config = dict(
    n_layer=11,
    d_model=768,
    n_experts=20,
    experts_per_token=2,
    d_expert=400,
    d_shared_expert=0,
    activation='geglu',
    moe_layers=[3, 4, 5, 6, 7, 8, 9, 10],
    router_score='sigmoid',
    normalize_top_k=True,
    routed_scale=1.0,
    balance_loss=0.00759,
    balance_bias=False,
    router_noise=0.05,
    init_std_router=0.0217,
    lr_router=0.000329,
    n_head=6,
    n_kv_head=6,
    head_dim=128,
    vocab_size=16384,
    norm='rmsnorm',
    norm_place='pre',
    norm_eps=1e-05,
    positions='rope',
    rope_base=84300.0,
    rope_fraction=1.0,
    qk_norm=False,
    attn_scale=0.0884,
    tie_embeddings=True,
    parallel_block=False,
    init='uniform',
    init_std_qkv=0.0241,
    init_std_o=0.0,
    init_std_up=0.0241,
    init_std_down=0.0,
    optimizer='muon',
    lr=0.000956,
    lr_mult_up=1.38,
    beta1=0.95,
    lr_head=0.00361,
    grad_clip=1.0,
    warmup_steps=200,
    schedule='wsd',
    decay_fraction=0.721,
    decay_shape='linear',
    final_lr_fraction=0.0,
    batch_tokens=[65536, 131072, 196608],
    seq_len=512,
    doc_mask=False,
    train_tokens=1134000000,
    steps=9102,
    dataset='wikipedia_en',
)
Below are experts of layer 4 (counted from 0) of a mixture-of-experts language model. Rows are named router (the router's row for the expert), gate (a neuron's input weights, with its number), up (a neuron's input weights, with its number) and show model dimensions 736-767. Each number is 50 + 10 x the weight over its row's rms, rounded and kept within 0 to 99.
After each expert's rows: "comes after" lists some tokens at least twice as common just before its tokens as in all text. This comes from a sample of Wikipedia text that the model never trained on. Tokens count by the router's weight.

# expert 12
router:57 46 39 51 42 53 28 54 65 63 59 43 62 47 49 49 51 49 49 53 43 48 56 42 49 46 33 49 47 65 56 51
gate0:52 48 59 17 53 47 42 56 52 53 41 51 51 73 42 46 49 59 57 57 55 46 52 38 35 41 50 44 21 45 63 54
up0:52 70 61 71 61 55 48 41 45 37 43 45 49 59 45 45 56 48 48 50 48 46 57 69 61 49 22 54 48 66 37 50
gate1:50 54 43 50 46 51 40 63 49 50 41 32 49 63 52 46 39 44 78 55 61 56 63 50 45 47 59 50 61 54 62 53
up1:43 56 49 47 58 38 31 53 31 35 67 46 56 63 54 41 63 22 37 37 66 31 46 56 66 46 65 39 49 47 45 62
comes after: "\n", " of", ".", " in", " =", " =="

# expert 6
router:53 42 62 48 29 49 35 56 49 49 60 67 62 51 45 46 55 37 68 53 47 40 40 44 47 45 59 50 52 57 61 60
gate0:39 53 64 47 42 58 34 60 47 69 62 48 45 62 63 26 51 64 57 43 58 50 41 52 58 51 43 67 49 52 67 40
up0:50 61 52 42 60 51 51 36 61 60 39 46 48 52 39 37 57 51 52 69 37 51 39 59 47 46 52 37 47 68 62 52
gate1:41 52 36 50 47 66 63 45 35 48 56 66 32 41 49 52 50 53 52 60 59 53 37 44 52 48 22 57 44 48 58 58
up1:45 36 40 53 47 37 40 47 51 62 42 44 45 54 59 30 42 52 47 52 52 45 36 64 53 38 49 38 56 53 49 53
comes after: " |", " as", " H", "|", " is", " with"

# expert 3
router:49 60 57 53 55 55 42 66 64 54 55 57 68 45 43 47 74 43 48 48 48 59 52 50 37 53 55 57 57 50 47 66
gate0:52 48 60 60 63 38 49 62 57 34 66 35 49 53 61 62 46 58 66 49 41 59 53 40 48 51 50 49 47 51 39 48
up0:51 52 48 60 51 51 66 54 38 53 47 58 55 67 35 50 62 50 41 42 68 53 58 48 45 54 65 58 44 46 57 46
gate1:48 42 46 57 37 70 46 52 65 56 62 54 49 38 46 59 62 75 68 59 50 52 33 64 49 54 46 53 52 57 60 41
up1:48 56 51 56 61 52 57 45 57 50 44 59 47 67 52 50 53 54 51 59 52 57 54 76 63 58 53 48 55 45 41 47
comes after: " |", " N", "-", "|", " S", " New"

# expert 8
router:49 40 37 46 46 55 38 49 50 38 65 52 47 43 31 47 61 55 52 77 59 30 56 58 30 54 47 47 51 65 42 60
gate0:63 69 61 57 47 42 49 51 67 42 48 20 43 45 49 50 63 53 24 55 66 58 41 60 51 36 72 69 54 50 56 56
up0:57 44 41 51 42 47 50 68 47 56 63 38 60 33 52 51 47 55 40 40 37 53 50 51 49 46 36 51 59 42 50 64
gate1:51 44 60 37 43 47 55 57 35 48 44 61 42 50 55 78 52 52 46 57 38 41 55 58 32 49 36 45 36 56 75 51
up1:31 56 55 49 62 51 56 50 64 62 41 45 36 49 54 61 48 43 48 56 56 56 40 41 49 44 53 39 54 41 48 65
comes after: "\n", "-", "\n ", " c", " C", "C"

# expert 0
router:48 44 59 52 47 57 35 44 41 54 57 54 48 57 44 49 43 65 56 56 68 43 55 35 48 55 40 53 39 51 53 65
gate0:43 50 60 71 45 60 48 75 73 60 76 60 47 43 64 70 60 54 52 56 49 62 64 52 46 55 54 41 50 54 42 49
up0:50 54 64 53 48 56 54 69 50 56 64 45 61 44 54 62 68 63 41 53 44 61 60 60 52 31 47 45 56 58 56 70
gate1:64 37 40 61 36 51 48 63 42 49 51 47 42 48 65 60 43 45 47 51 49 59 63 49 59 51 46 43 50 53 60 44
up1:54 62 49 65 39 40 60 41 69 44 51 44 55 39 53 35 49 50 65 48 50 45 48 39 77 24 47 64 40 52 68 44
comes after: "\n", "|", " on", " 1", "On", " On"

# expert 16
router:34 55 54 61 41 49 27 59 44 45 63 48 49 59 58 65 51 43 43 49 59 50 52 46 42 55 47 47 34 55 56 65
gate0:21 71 51 37 57 46 46 55 43 29 46 68 55 66 50 48 67 41 38 52 45 47 45 49 51 52 46 57 58 59 60 55
up0:45 62 51 67 38 60 57 56 62 40 40 69 42 72 46 32 61 43 52 64 59 60 56 54 37 73 44 46 54 52 64 50
gate1:39 50 53 60 47 59 60 54 52 53 52 49 31 64 37 53 56 36 57 54 36 27 64 39 59 54 50 52 43 64 52 44
up1:61 46 58 35 56 29 47 43 52 45 39 46 56 64 69 50 59 47 51 28 59 48 36 41 56 61 51 49 40 44 33 62
comes after: " the", " a", " of", " and", " is", " in"

# expert 18
router:51 57 40 49 49 48 35 64 80 55 60 55 50 61 46 42 63 46 45 71 60 40 37 47 47 57 57 58 44 68 36 62
gate0:47 50 45 47 47 68 65 50 28 64 63 36 41 49 36 67 64 49 54 48 45 68 66 52 58 32 51 52 54 49 62 58
up0:61 45 49 51 48 58 65 57 12 48 64 45 59 70 43 52 66 46 55 47 57 46 47 46 50 46 49 53 55 57 64 47
gate1:46 41 58 46 34 38 46 28 38 42 59 46 43 55 52 45 66 56 43 55 50 59 36 41 37 56 45 41 60 67 45 52
up1:60 44 48 38 51 34 49 42 69 53 42 46 49 57 59 54 64 42 46 57 47 66 43 58 57 49 57 46 54 44 47 45
comes after: " ", " 0", " 1", " 2", " 3", ")"